python train.py --num_hidden_layers=9 --hidden_size=192 --n_experts=64 --experts_per_token=6 --d_expert=64 --d_shared_expert=0 --hidden_act="gelu" --moe_layers=[0, 1, 2, 3, 4, 5, 6, 7, 8] --router_score="softmax" --normalize_top_k=false --routed_scale=3.27 --balance_loss=0.00365 --balance_bias=false --router_z_loss=0.001 --n_groups=8 --groups_per_token=2 --init_std_router=0.0204 --lr_router=0.00343 --num_attention_heads=3 --num_key_value_heads=1 --head_dim=64 --vocab_size=32000 --norm="rmsnorm" --norm_place="pre" --norm_eps=1e-05 --positions="rope" --rope_theta=10000.0 --rope_fraction=1.0 --qk_norm=false --attn_scale=0.125 --tie_word_embeddings=false --parallel_block=false --init="normal" --init_std_qkv=0.0474 --init_std_o=0.0112 --init_std_up=0.0474 --init_std_down=0.00558 --optimizer="adamw" --learning_rate=0.00211 --beta1=0.95 --beta2=0.98 --weight_decay=0.098 --lr_head=0.044 --max_grad_norm=1.0 --warmup_steps=367 --schedule="wsd" --decay_fraction=0.685 --decay_shape="linear" --final_lr_fraction=0.05 --batch_tokens=131072 --max_seq_len=768 --doc_mask=true --train_tokens=971500000 --max_steps=7412 --dataset="wikipedia_en"
Below are experts of layer 3 (counted from 0) of a mixture-of-experts language model. Rows are named router (the router's row for the expert), up (a neuron's input weights, with its number), down (a neuron's output weights, with its number) and show model dimensions 0-191. Each number is 200 + 20 x the weight over its row's rms, rounded and kept within 0 to 999.
After each expert's rows: "comes before" lists some tokens at least twice as common just after its tokens as in all text; "comes after" lists some tokens at least twice as common just before its tokens as in all text. This comes from a sample of Wikipedia text that the model never trained on. Tokens count by the router's weight.

# expert 16
router,166,213,215,215,194,212,185,217,235,193,224,184,201,215,199,190,193,182,233,208,193,237,167,189,208,210,205,222,196,207,218,219,184,204,218,177,179,200,192,183,213,168,203,197,166,194,221,205,187,188,209,208,222,197,167,208,225,202,185,190,207,226,208,193,202,188,202,177,177,194,226,179,207,172,217,224,193,166,197,231,219,207,151,218,210,188,193,209,232,196,174,198,201,179,200,176,193,179,191,172,199,199,173,200,193,189,210,149,216,201,228,194,196,186,213,238,202,195,204,184,192,234,182,189,205,210,181,176,196,181,179,242,219,189,255,205,192,172,167,189,219,188,215,196,197,208,154,199,196,178,215,207,190,200,189,203,171,169,153,186,198,203,223,177,212,260,171,221,212,176,157,187,167,151,179,177,199,222,222,217,224,225,209,206,218,186,206,227,209,208,176,208
up23,229,227,181,186,172,211,171,235,210,197,235,193,191,189,161,192,158,157,200,170,204,176,186,215,217,201,214,192,206,210,184,197,208,207,215,192,185,210,201,203,204,186,208,229,217,195,255,231,182,156,193,204,211,186,160,222,218,183,180,200,208,180,184,190,195,199,188,159,186,223,206,168,190,210,232,222,189,217,201,186,195,204,217,207,189,199,201,208,223,218,191,206,203,203,196,196,185,194,190,179,203,214,198,180,199,225,221,186,217,188,207,177,206,236,246,197,196,219,230,237,163,210,207,192,207,217,230,189,212,198,183,203,223,201,175,223,197,186,163,170,182,191,214,182,194,206,205,183,214,159,213,236,209,190,179,180,238,222,209,221,182,190,178,188,211,219,188,185,244,165,181,227,200,208,190,223,225,184,203,202,184,156,191,196,171,180,177,259,171,180,191,200
down23,197,192,179,205,217,223,180,206,166,186,180,230,199,158,215,181,238,202,225,205,165,213,198,209,187,192,194,213,172,222,211,208,202,227,202,192,206,223,205,174,219,202,170,216,213,202,205,242,172,173,237,221,185,229,180,232,214,196,185,246,206,179,198,202,204,221,200,160,202,217,206,188,207,189,182,186,147,235,239,188,212,181,175,174,207,215,215,217,203,195,189,193,203,204,221,255,178,210,202,200,222,187,216,196,143,205,179,206,198,235,201,201,190,189,186,201,211,171,163,221,199,252,187,202,182,190,223,211,217,234,228,209,230,182,200,210,192,191,188,197,201,203,190,199,210,200,220,180,209,197,204,191,201,193,175,168,224,209,210,210,162,182,212,210,188,210,220,179,222,219,215,181,237,219,198,195,171,191,183,201,199,159,185,192,182,198,163,215,195,198,156,218
comes before: " of", "s", " and", " to", " is", " for"
comes after: " the", " a", " The", "The", " an", " their"

# expert 37
router,175,223,224,214,183,194,187,203,207,207,242,188,180,220,200,216,196,179,184,221,172,216,177,213,202,199,236,213,172,210,223,205,193,156,233,148,190,195,197,185,200,203,185,181,181,210,224,204,216,176,213,184,244,180,186,209,218,205,168,186,204,212,204,181,203,191,214,169,163,177,219,211,225,192,201,192,222,153,194,191,222,187,202,236,222,211,185,212,217,198,200,188,241,185,186,143,198,180,174,205,186,205,205,187,203,183,208,186,206,210,234,194,210,194,217,220,202,183,186,197,176,199,187,177,232,193,184,205,173,181,193,226,228,218,256,213,207,199,220,191,214,191,194,212,185,192,194,198,194,161,212,207,226,228,206,189,196,174,128,191,223,199,207,193,190,237,185,190,235,201,199,211,155,184,189,182,213,202,212,169,203,211,246,224,206,195,211,195,194,203,202,224
up0,185,193,242,226,162,222,221,243,188,211,147,200,187,233,191,246,191,197,212,188,208,233,230,223,196,213,201,211,156,184,212,185,200,191,215,195,180,220,219,192,180,213,161,190,214,213,197,216,210,201,208,201,172,177,191,184,188,168,212,211,192,211,232,185,247,229,247,186,190,186,196,229,179,193,154,155,189,194,211,179,198,202,205,220,153,177,216,210,189,212,226,166,192,180,188,173,189,197,213,201,184,199,166,188,208,209,221,212,181,187,189,232,205,213,240,206,229,211,211,187,183,197,209,182,196,176,206,218,178,195,182,211,217,214,195,194,202,178,193,206,216,193,234,206,193,179,226,190,198,215,209,216,226,166,231,203,214,209,143,195,170,181,212,209,194,200,185,208,214,195,209,230,201,207,189,207,209,190,201,184,199,195,189,244,177,184,199,203,227,167,214,211
down0,197,198,170,216,206,202,210,182,179,197,216,218,215,177,213,171,236,178,211,163,199,151,219,216,182,200,202,220,221,216,196,213,200,191,207,184,169,229,176,193,192,242,201,220,192,190,211,198,196,199,219,190,204,183,191,197,191,175,210,216,219,184,203,223,178,176,175,257,219,205,212,209,212,193,207,192,182,236,179,196,205,203,221,189,209,210,224,175,188,215,181,251,231,169,196,290,214,177,172,191,245,194,196,216,204,210,218,195,198,185,217,199,222,192,194,190,175,224,166,219,201,213,208,249,196,222,201,173,210,195,185,188,176,226,186,172,187,226,245,210,182,216,206,204,221,224,210,185,207,218,202,215,189,186,216,214,189,201,186,221,192,208,198,234,188,183,202,192,223,185,198,211,222,192,210,206,176,232,200,219,223,189,229,156,181,195,199,192,201,193,240,211
comes before: ",", " |", " to", ".", "–19", ")"
comes after: " in", "|", " In", "In", " was", "–19"

# expert 48
router,157,196,212,232,158,194,218,199,210,190,215,205,187,185,214,193,182,188,207,186,217,199,184,184,239,207,225,231,143,216,215,190,201,173,196,160,157,201,215,193,211,171,161,166,181,228,236,190,179,181,213,193,202,203,207,199,179,183,209,189,200,210,233,176,220,209,202,174,167,161,244,181,200,197,208,200,207,183,202,200,195,224,183,223,193,215,188,194,217,206,202,215,234,193,180,147,200,200,176,197,200,188,179,203,200,174,190,170,202,218,230,207,191,184,192,199,194,209,209,210,183,214,196,151,208,185,183,219,196,194,171,219,202,207,254,197,222,203,191,179,238,225,174,202,161,193,175,215,171,167,190,212,186,225,201,174,204,181,182,205,218,190,240,202,184,232,208,180,209,205,177,229,188,178,191,194,231,203,186,198,215,198,205,221,203,202,218,181,214,222,197,238
up0,189,212,231,237,229,194,230,248,197,197,184,226,167,196,158,180,209,240,192,195,206,274,183,194,204,177,195,237,186,199,231,215,201,219,198,205,162,195,220,234,185,197,183,204,217,230,191,189,194,203,155,174,182,188,207,175,201,191,202,187,216,203,220,192,227,227,249,197,186,183,235,184,193,223,210,169,173,195,199,219,210,219,176,207,218,231,217,201,214,183,198,180,193,218,216,199,193,161,218,167,183,220,199,210,209,202,221,190,209,218,222,198,190,204,219,187,214,197,193,168,218,204,198,217,219,228,198,197,168,215,221,191,220,190,193,191,208,213,212,203,214,213,212,204,178,193,170,215,188,151,202,193,221,187,209,198,193,191,183,199,254,207,213,210,206,228,205,175,170,189,194,204,202,220,207,201,206,201,205,217,211,250,172,220,237,215,208,198,193,208,212,245
down0,216,194,183,180,216,212,215,221,196,194,181,222,242,188,227,220,163,196,180,195,210,198,186,187,211,198,235,198,161,200,204,212,213,221,218,214,166,221,198,182,231,175,236,228,194,181,210,180,150,223,235,225,194,248,215,213,181,195,186,189,187,186,206,199,201,203,216,193,199,168,183,184,197,196,224,172,176,217,194,182,212,192,172,191,189,177,213,154,196,173,215,205,202,174,234,245,219,188,213,195,220,191,245,230,186,158,200,183,186,232,222,166,179,202,194,189,225,199,226,186,206,194,206,197,189,240,226,185,227,169,188,178,207,195,172,185,207,204,199,216,193,187,175,215,199,208,176,193,185,196,184,166,230,199,180,184,238,190,191,180,194,245,188,214,189,187,190,217,180,212,178,184,193,184,222,200,155,198,216,184,169,225,182,222,188,189,182,185,211,184,190,197
comes before: " |", "|", " round", ";", " medalist", " place"
comes after: " |", " 2", " 4", " first", " 3", " 5"

# expert 25
router,165,231,220,202,190,228,189,215,211,187,236,184,227,201,213,208,204,187,213,217,194,219,205,177,220,201,220,221,177,237,208,208,203,184,235,188,196,237,197,168,216,191,200,214,193,175,222,194,234,192,202,210,200,206,201,223,232,175,197,196,193,211,231,195,218,183,193,194,186,170,201,196,246,206,228,237,166,198,178,218,205,205,189,220,200,207,185,210,221,162,199,214,253,199,198,141,171,207,189,200,175,151,165,214,197,196,176,182,206,196,225,185,185,201,204,207,185,201,212,196,186,220,181,183,208,186,191,201,170,209,161,245,211,173,203,197,198,187,186,197,199,192,196,164,184,217,144,210,181,199,203,179,236,210,196,203,180,176,208,215,206,187,205,194,189,197,195,220,214,196,160,211,167,160,216,188,229,237,224,160,198,194,237,209,205,211,220,213,211,212,179,211
up0,202,220,190,204,172,190,219,208,217,223,223,187,180,207,205,219,180,164,211,219,207,198,190,184,236,224,205,194,191,253,207,203,221,172,243,188,195,220,214,215,220,188,187,198,188,166,170,219,169,168,218,200,213,163,184,217,214,188,176,152,196,212,191,153,222,201,189,199,210,208,191,197,197,195,203,227,217,182,177,211,225,219,199,239,191,210,196,223,197,220,176,184,216,202,183,197,194,202,172,190,218,175,190,209,186,210,220,193,188,187,229,212,208,184,190,194,191,196,212,183,171,204,202,168,203,238,196,221,181,196,187,188,214,198,205,189,214,160,192,215,248,185,180,151,200,228,204,184,206,181,239,166,228,181,202,194,179,195,188,203,247,188,181,199,190,218,187,179,214,177,207,242,201,211,197,189,217,198,221,191,181,205,182,205,218,229,178,217,156,178,215,264
down0,182,227,202,196,201,162,177,200,192,178,206,182,226,205,184,177,255,220,226,188,177,200,223,195,211,214,182,213,233,199,186,224,209,168,224,179,190,214,205,166,173,178,176,223,203,211,217,169,214,193,175,228,218,198,200,239,187,196,206,219,211,183,169,213,232,186,225,195,211,201,207,185,206,247,242,234,168,197,200,185,192,230,201,226,209,223,186,202,245,188,199,206,221,201,186,207,221,199,209,182,221,187,188,175,204,197,213,182,202,192,211,179,185,180,201,180,171,197,216,166,170,206,184,214,214,208,195,190,205,174,189,226,203,195,213,216,180,197,238,159,218,206,162,174,204,202,219,165,171,195,177,208,210,222,190,213,190,205,193,182,203,229,215,210,198,195,165,235,198,196,211,160,174,151,183,183,177,213,197,186,210,236,228,202,170,178,200,194,230,219,177,213
comes before: "\n", " ", " 0", " The", "S", " 1"
comes after: " ", " 0", " No", " 1", " U", "S"

# expert 52
router,171,209,206,226,195,218,211,213,199,172,216,189,202,204,196,207,189,184,228,192,223,190,180,172,234,232,200,233,151,213,194,161,190,170,221,194,178,202,177,199,192,178,184,171,189,207,233,197,205,186,209,197,204,205,212,188,213,157,215,198,210,240,213,190,213,194,185,146,176,165,212,215,198,199,218,213,197,169,218,208,201,210,172,216,208,208,214,204,222,202,204,210,248,188,186,171,209,199,167,187,186,196,182,220,188,173,218,196,236,212,245,189,201,158,215,191,207,180,199,178,170,190,191,130,197,200,200,207,163,181,171,221,214,187,253,177,227,206,199,202,211,217,192,194,189,214,169,203,198,166,192,176,213,205,200,195,202,182,185,192,204,203,207,177,193,234,192,183,199,191,212,232,185,178,192,187,241,202,204,200,215,199,200,194,233,216,194,177,226,211,212,247
up0,204,222,226,233,191,206,210,221,192,156,218,187,213,239,234,176,197,192,196,198,196,214,201,198,184,203,214,224,211,204,207,170,180,207,197,211,165,191,165,236,185,168,176,214,190,180,188,173,199,191,196,216,204,192,141,206,239,204,208,182,229,208,170,214,215,202,203,170,204,205,196,149,208,155,210,216,159,204,160,192,198,199,212,184,217,216,212,172,209,214,226,181,208,176,208,197,200,161,198,164,209,201,197,209,202,183,203,170,213,205,237,202,203,186,198,217,199,206,178,180,178,212,194,194,183,202,193,163,189,201,168,198,209,154,177,229,195,209,201,216,207,191,196,193,231,223,205,197,190,149,187,193,202,178,152,179,194,206,205,220,191,238,195,195,186,228,172,204,251,232,210,164,207,185,198,184,192,206,191,207,181,180,178,206,170,198,214,216,232,206,209,221
down0,203,215,215,159,217,203,195,170,189,224,215,190,166,180,170,256,187,198,199,207,177,148,188,194,203,215,220,203,185,201,210,214,219,226,199,211,228,179,191,202,196,203,206,187,197,200,205,182,175,236,192,220,204,157,220,198,218,225,187,191,202,220,236,165,186,195,218,201,180,188,188,170,190,177,185,192,177,194,187,231,198,207,222,187,218,202,243,216,179,184,192,218,198,203,197,243,249,197,243,204,190,215,225,219,189,208,187,198,207,242,200,207,205,218,180,198,218,177,160,183,204,157,203,192,174,219,202,237,185,203,185,190,231,241,220,247,227,217,170,198,191,175,213,216,222,186,187,182,198,221,225,223,176,197,214,206,215,214,212,184,213,167,202,155,216,234,186,188,194,212,211,189,195,187,194,186,170,189,165,205,199,183,222,188,198,198,189,165,184,209,199,194
comes before: " |", "year", "8", ";", " century", "ร"
comes after: " |", " K", " N", " 3", " 5", " B"

# expert 10
router,159,213,234,226,201,192,209,207,245,211,220,205,184,169,201,180,188,186,211,200,186,186,184,168,255,203,233,211,190,237,209,204,206,154,230,181,151,214,166,179,203,179,189,194,192,171,202,240,201,165,204,207,240,198,188,204,187,197,183,177,199,175,199,175,208,190,207,169,164,161,209,203,244,201,220,215,225,185,192,190,193,207,163,211,202,210,191,210,201,213,215,225,244,186,194,173,191,201,182,182,213,175,179,211,189,182,194,208,190,199,233,193,208,196,183,213,180,171,175,205,174,218,181,164,222,199,170,225,187,203,164,231,206,198,223,188,185,200,192,175,218,194,174,181,174,184,208,187,190,214,191,195,204,213,198,184,171,167,156,207,234,211,227,186,194,225,197,208,218,205,196,190,155,210,197,188,212,221,204,183,199,198,221,199,222,211,222,196,188,199,186,220
up0,181,197,207,190,216,187,206,199,173,139,229,197,176,163,176,214,171,197,176,195,202,232,203,204,197,190,222,211,192,176,235,224,178,218,210,199,216,203,190,189,179,203,172,199,228,204,199,220,208,195,204,210,213,171,178,206,181,186,194,209,205,179,202,189,196,164,244,223,207,209,200,203,183,182,183,219,193,211,178,192,208,230,155,201,164,201,192,213,211,182,228,239,188,197,171,197,174,220,190,238,158,225,190,189,206,194,200,196,228,164,201,211,199,235,216,198,197,160,182,194,213,201,201,201,175,200,189,193,185,237,182,208,198,211,148,197,182,180,204,190,190,207,205,230,162,189,230,204,205,201,185,217,192,210,190,182,191,183,269,247,211,184,218,166,188,211,187,202,240,178,170,197,170,172,183,207,200,198,165,203,204,170,181,216,203,204,166,202,196,215,207,194
down0,249,174,222,214,175,207,217,219,156,188,204,219,159,227,186,187,177,188,211,189,192,181,206,198,184,191,192,189,140,203,192,185,184,198,151,213,217,213,199,235,211,175,178,225,159,189,176,196,213,207,187,206,171,179,208,221,203,164,175,213,209,224,211,236,155,218,214,156,221,182,181,206,169,176,189,168,193,171,197,204,187,213,209,196,216,202,165,189,161,231,195,208,198,197,199,154,194,182,195,194,198,173,237,214,184,177,203,196,219,195,215,188,203,198,199,210,204,220,189,187,222,208,203,215,216,209,205,174,205,198,217,208,217,168,168,191,178,211,209,195,215,166,209,212,207,227,215,223,225,188,188,215,228,215,189,186,222,198,192,205,213,217,211,224,237,211,207,162,178,196,226,202,204,209,185,208,191,170,215,190,167,195,179,211,206,175,191,239,221,219,191,235
comes before: " |", ",", " States", ";", "'", " City"
comes after: " |", "|", ":", " New", ";", " United"

# expert 29
router,186,221,196,220,195,200,197,216,210,198,241,183,219,186,221,206,207,200,232,199,185,190,214,180,208,198,224,193,169,221,237,242,215,197,224,127,210,206,191,174,206,189,181,218,176,183,229,222,236,177,216,190,212,204,186,227,213,170,187,178,186,195,215,175,223,161,205,185,181,173,215,187,226,193,210,240,183,155,165,215,194,211,193,232,186,212,192,207,208,193,198,223,261,190,211,157,177,177,203,207,187,158,198,203,195,179,201,169,185,204,227,183,207,176,198,200,182,187,197,174,190,213,186,199,197,192,185,198,184,201,185,217,225,203,192,183,188,181,207,187,228,186,196,178,202,226,147,172,197,207,209,181,223,210,190,196,181,185,201,205,214,200,208,192,202,203,202,218,204,168,148,198,176,165,220,187,212,208,213,166,229,221,219,202,220,177,202,214,194,229,177,192
up0,221,214,237,233,194,189,202,212,217,185,178,231,244,191,237,170,201,195,224,231,181,202,215,217,186,223,153,202,225,186,233,231,214,198,184,206,197,221,209,182,185,186,191,212,203,189,225,265,190,173,208,199,207,180,197,209,213,161,189,195,195,201,189,196,206,190,208,203,201,191,196,214,214,206,197,182,204,194,204,188,206,234,191,232,175,182,207,172,178,216,195,226,249,175,205,164,196,234,207,209,187,186,214,222,197,193,208,185,200,211,235,178,202,155,169,196,191,197,201,180,214,151,196,194,207,195,191,209,204,231,206,227,175,239,188,185,194,154,223,215,216,179,230,209,188,209,196,175,209,191,200,213,215,222,205,182,172,192,180,231,198,248,183,181,224,202,202,215,214,205,195,156,192,188,207,172,181,213,201,239,220,251,212,206,196,203,205,212,181,205,215,206
down0,186,213,153,236,185,171,219,214,197,161,211,180,193,231,196,212,171,182,184,210,168,213,204,200,204,198,203,178,211,176,195,174,205,194,182,194,192,194,230,235,198,176,198,171,186,206,201,230,192,228,203,197,214,205,178,240,182,220,196,195,180,230,195,227,180,223,231,227,212,186,195,210,195,201,193,212,246,204,211,192,172,215,203,196,180,167,191,184,208,192,201,207,188,210,195,216,193,205,199,193,208,214,197,180,206,213,245,195,176,197,219,196,192,215,228,187,188,242,201,155,226,193,174,216,211,202,201,217,190,179,180,157,187,166,177,209,172,206,179,163,200,187,225,213,207,221,209,231,177,181,166,231,236,196,192,203,199,207,194,172,212,197,162,214,148,155,228,201,185,238,212,169,199,224,187,170,179,177,173,192,214,203,169,206,236,223,208,196,203,190,204,205
comes before: "\n", " ", " 0", " —", " 1", " 2"
comes after: " ", " 0", " —", ")", " 1", " 0;"

# expert 5
router,186,211,208,231,203,174,186,207,217,192,247,186,188,202,193,206,203,198,214,239,197,185,190,171,198,237,215,200,171,198,222,194,172,181,200,193,163,230,170,181,223,187,203,192,197,197,189,216,215,169,193,204,224,205,198,221,223,198,214,191,190,228,198,201,226,195,203,160,177,163,209,197,204,196,218,229,175,167,217,211,230,206,155,212,225,221,190,204,224,189,157,202,234,167,205,166,227,162,207,184,228,194,196,208,181,200,218,163,200,212,237,192,185,181,209,219,211,193,200,196,180,196,197,142,206,192,166,170,196,196,189,226,216,206,229,215,217,184,180,175,234,216,188,199,181,200,170,176,185,190,198,173,178,219,210,217,188,180,157,205,203,213,217,206,217,227,200,208,196,171,188,199,139,164,191,190,224,225,180,217,206,221,210,179,215,190,212,218,182,215,205,195
up0,233,190,189,201,183,201,176,221,229,171,179,174,202,213,139,172,224,151,222,218,189,206,165,179,170,172,213,196,204,217,198,185,181,225,186,221,191,227,204,188,174,220,202,228,186,186,204,251,233,226,221,232,245,186,173,232,201,211,178,156,195,189,214,181,180,191,249,173,175,206,183,216,173,229,192,194,202,167,209,200,176,228,202,191,208,229,206,218,233,211,193,222,192,209,226,203,187,190,200,196,210,189,183,198,196,197,175,228,208,192,205,242,199,201,192,205,176,214,241,177,204,173,201,194,184,207,226,203,186,190,167,220,199,213,202,178,228,189,189,189,189,209,222,221,201,193,183,165,165,203,212,211,199,232,194,190,191,199,177,215,203,182,220,190,202,214,206,222,200,173,198,176,197,222,218,193,209,230,202,206,222,223,210,178,189,183,221,212,177,220,164,199
down0,247,179,222,167,193,212,187,205,199,198,194,216,202,197,157,239,185,208,211,192,165,197,218,201,185,262,209,177,190,216,137,217,188,189,206,176,160,192,214,184,226,186,199,195,180,234,205,226,218,201,206,188,204,220,197,193,159,231,200,217,193,189,173,226,185,225,161,187,169,227,210,214,177,185,186,171,180,181,213,194,214,199,186,209,179,209,202,225,205,219,173,204,176,201,197,212,182,215,167,199,196,164,222,199,174,200,209,221,195,202,217,194,186,194,193,193,221,221,207,170,165,177,208,165,182,200,196,204,182,191,220,193,167,200,221,208,200,223,204,207,198,195,172,163,180,240,203,185,179,242,198,222,183,200,214,199,218,185,201,187,227,183,194,175,165,213,203,179,165,217,199,239,193,164,210,179,207,190,190,197,190,210,187,221,179,187,161,206,192,222,181,217
comes before: " |", ")", "/", ";", "th", "ed"
comes after: " |", "-", "/", " (", ";", " \""

# expert 55
router,156,206,197,200,202,211,188,215,225,217,193,191,194,188,201,210,189,156,180,217,199,212,168,194,211,224,219,212,144,212,209,211,206,150,213,166,151,226,183,206,221,193,173,181,154,209,207,217,197,186,183,186,234,195,225,204,176,175,196,199,212,198,221,187,207,183,202,185,196,154,210,182,210,195,200,228,217,148,219,201,208,197,204,208,172,202,177,206,212,191,207,205,237,178,189,153,211,193,174,197,204,179,185,225,186,199,184,173,187,193,225,218,190,195,223,220,191,199,193,167,204,211,190,147,210,210,174,217,207,193,187,200,209,190,227,209,213,201,166,189,194,216,188,205,177,185,185,183,195,169,176,204,205,211,219,165,203,196,183,235,233,189,235,209,201,227,222,208,204,203,162,249,185,162,169,180,219,208,177,181,223,208,198,208,195,184,216,210,227,207,181,221
up0,199,216,227,240,195,150,218,204,193,190,228,177,160,185,188,206,171,221,192,194,223,199,228,182,241,209,205,199,183,195,243,208,224,205,242,189,173,175,189,183,225,154,170,201,230,231,186,204,196,195,224,200,235,229,183,181,194,217,238,186,197,226,243,161,203,184,193,183,182,202,220,188,209,194,208,212,209,199,216,216,194,203,184,192,242,205,170,192,225,187,176,190,180,181,212,213,169,199,192,168,218,191,193,224,208,206,218,212,197,213,212,207,210,226,178,210,200,226,243,192,224,228,195,188,201,178,208,183,188,181,168,225,188,184,230,187,239,186,170,208,204,211,146,180,197,243,184,216,189,183,233,206,197,182,172,198,211,181,219,190,206,182,213,201,189,190,205,178,214,185,206,194,222,199,197,197,214,202,213,230,182,224,187,201,199,234,199,178,208,201,187,227
down0,193,169,167,193,206,212,212,193,196,186,216,219,190,197,187,201,223,189,202,200,219,200,172,200,177,217,214,169,163,212,168,185,226,201,182,184,182,163,162,211,195,199,162,219,246,206,163,217,181,187,164,240,181,153,201,206,214,173,185,156,236,168,198,194,199,210,218,183,195,182,177,209,230,188,209,191,176,192,169,208,191,185,204,171,177,205,236,218,205,205,221,211,179,194,210,233,188,207,230,186,235,186,211,227,173,205,195,181,207,201,212,198,178,204,201,211,196,199,196,195,198,184,233,197,203,169,206,192,198,189,189,203,202,237,216,217,222,215,229,172,191,175,196,172,235,220,203,211,219,197,194,179,213,205,189,236,235,197,200,209,187,191,202,218,227,215,208,192,222,188,170,210,188,222,180,230,197,224,181,242,174,222,178,192,136,203,211,182,208,174,215,209
comes before: ":", " |", " of", "|", ")", "=="
comes after: "-", "|", "Personal", "==", " his", " ("

# expert 15
router,157,212,200,201,179,216,165,183,198,209,213,189,198,197,211,187,178,171,212,235,181,234,182,174,213,223,212,218,181,215,219,215,197,150,211,189,242,203,179,187,190,215,207,198,171,152,222,190,206,180,187,160,202,182,207,222,188,182,193,166,178,196,192,179,223,182,212,166,177,183,212,199,194,200,209,213,211,162,156,199,223,210,151,244,185,231,176,210,199,205,197,216,213,195,171,162,192,187,182,185,195,184,193,212,189,203,167,200,218,207,225,198,213,160,200,203,196,187,194,190,210,176,196,172,212,181,201,179,200,216,194,218,226,224,209,217,223,160,173,180,219,208,196,192,189,182,189,191,204,208,169,198,214,211,174,182,200,206,171,207,218,189,221,186,186,279,201,223,237,185,221,224,178,173,193,195,188,218,204,177,206,225,190,201,212,178,192,189,211,202,181,203
up0,249,212,215,181,198,163,187,223,208,183,194,170,191,204,132,227,197,232,174,195,171,217,221,177,199,205,194,217,210,241,195,207,189,213,193,203,157,198,199,183,213,198,191,200,209,229,201,211,196,187,203,181,218,177,200,200,196,211,188,194,224,184,218,199,203,225,202,193,181,192,195,208,222,204,228,212,189,180,223,225,228,262,179,202,200,179,222,225,200,175,188,245,211,211,196,196,156,210,223,213,203,186,204,208,252,146,201,207,220,212,172,248,166,230,198,176,157,193,216,210,188,173,199,197,220,191,188,185,198,202,218,208,239,212,201,188,197,178,216,180,200,236,187,192,173,196,203,196,218,197,186,210,187,208,193,185,220,210,215,205,153,222,181,214,178,192,222,210,198,204,188,208,213,184,172,207,210,173,202,186,207,225,194,243,187,171,219,198,223,202,216,202
down0,236,201,191,193,184,186,195,183,228,192,200,182,179,213,171,190,226,191,242,184,204,150,177,191,214,238,185,189,151,197,210,203,184,205,231,239,230,213,198,222,215,180,182,222,191,149,179,191,201,218,209,233,196,184,180,160,239,200,173,198,193,216,227,216,180,209,170,190,185,192,179,203,201,166,218,162,223,202,233,212,206,179,205,174,194,198,227,197,205,211,187,223,160,203,216,222,208,194,205,195,213,184,230,197,158,189,187,171,241,210,198,193,214,193,222,204,178,211,206,219,172,184,189,187,195,217,188,194,225,167,204,204,189,189,169,209,166,171,201,196,189,193,187,190,209,242,257,219,203,197,200,229,195,165,208,174,214,200,188,182,206,197,182,176,219,173,166,205,210,215,183,182,215,203,219,208,198,213,177,220,164,195,177,181,193,189,198,190,200,178,207,216
comes before: ".", ",", " to", " and", " of", " as"
comes after: "'", " for", " in", " to", " with", " of"

# expert 13
router,214,214,207,221,182,168,169,207,217,210,214,217,211,209,211,213,185,209,191,215,180,208,176,193,219,187,196,219,187,218,224,216,163,184,220,158,161,221,184,166,216,174,197,208,178,173,204,187,182,194,198,165,199,209,221,235,203,195,170,160,188,190,183,173,192,194,227,197,167,196,223,208,212,192,198,225,191,138,181,200,210,204,151,234,205,236,177,178,213,190,170,216,223,198,186,157,199,183,190,174,179,188,195,196,190,186,190,175,195,207,229,179,195,158,196,194,190,187,212,202,171,187,191,186,190,223,209,199,182,235,184,230,239,210,222,198,220,186,199,165,210,241,205,189,179,193,183,192,180,197,196,186,193,237,177,198,195,178,199,220,216,214,220,188,216,256,200,187,213,174,183,205,174,159,196,172,217,214,210,205,207,219,217,193,204,190,226,187,237,203,187,192
up0,206,200,187,233,180,203,201,216,233,238,195,209,159,191,232,220,167,194,219,195,230,189,223,228,249,196,233,193,196,216,214,187,168,197,206,183,187,193,201,204,210,203,206,173,190,174,208,218,180,206,209,170,199,227,143,226,205,144,194,212,187,172,210,193,204,207,197,188,154,201,208,184,248,222,233,180,213,159,181,234,206,209,212,202,212,193,187,217,181,221,233,188,197,184,199,193,177,228,196,212,198,189,216,178,226,183,223,210,214,167,220,191,211,196,202,189,202,214,198,198,165,221,222,206,241,232,206,191,197,202,190,192,204,191,249,182,210,182,206,176,220,162,146,194,167,177,183,177,194,177,202,202,172,212,204,197,159,174,192,212,188,184,218,207,194,185,220,186,229,215,210,191,188,175,184,203,217,201,205,204,198,201,219,221,202,173,198,181,214,185,202,187
down0,225,213,180,179,222,195,189,212,182,232,207,184,213,187,184,203,234,204,237,168,189,194,189,197,196,224,174,211,211,197,175,224,211,222,181,207,154,201,235,209,243,176,182,218,168,207,218,194,184,219,180,185,217,249,205,234,228,162,199,196,207,193,191,188,211,208,238,196,185,193,168,186,192,181,171,199,204,233,191,203,206,178,198,196,221,188,207,196,197,236,177,189,191,170,253,238,215,223,207,201,212,187,180,197,181,180,203,213,202,187,204,210,241,199,207,235,209,219,146,198,199,214,201,182,193,205,199,219,193,211,221,167,239,157,200,152,192,198,171,196,191,212,192,199,235,181,182,180,202,186,208,181,202,216,187,182,204,223,234,206,186,196,192,176,171,135,212,193,190,189,201,189,233,222,193,196,197,194,220,200,176,198,212,199,198,216,214,204,192,194,189,230
comes before: ",", ".", " and", " of", " to", " years"
comes after: " in", " of", " to", " for", " on", " from"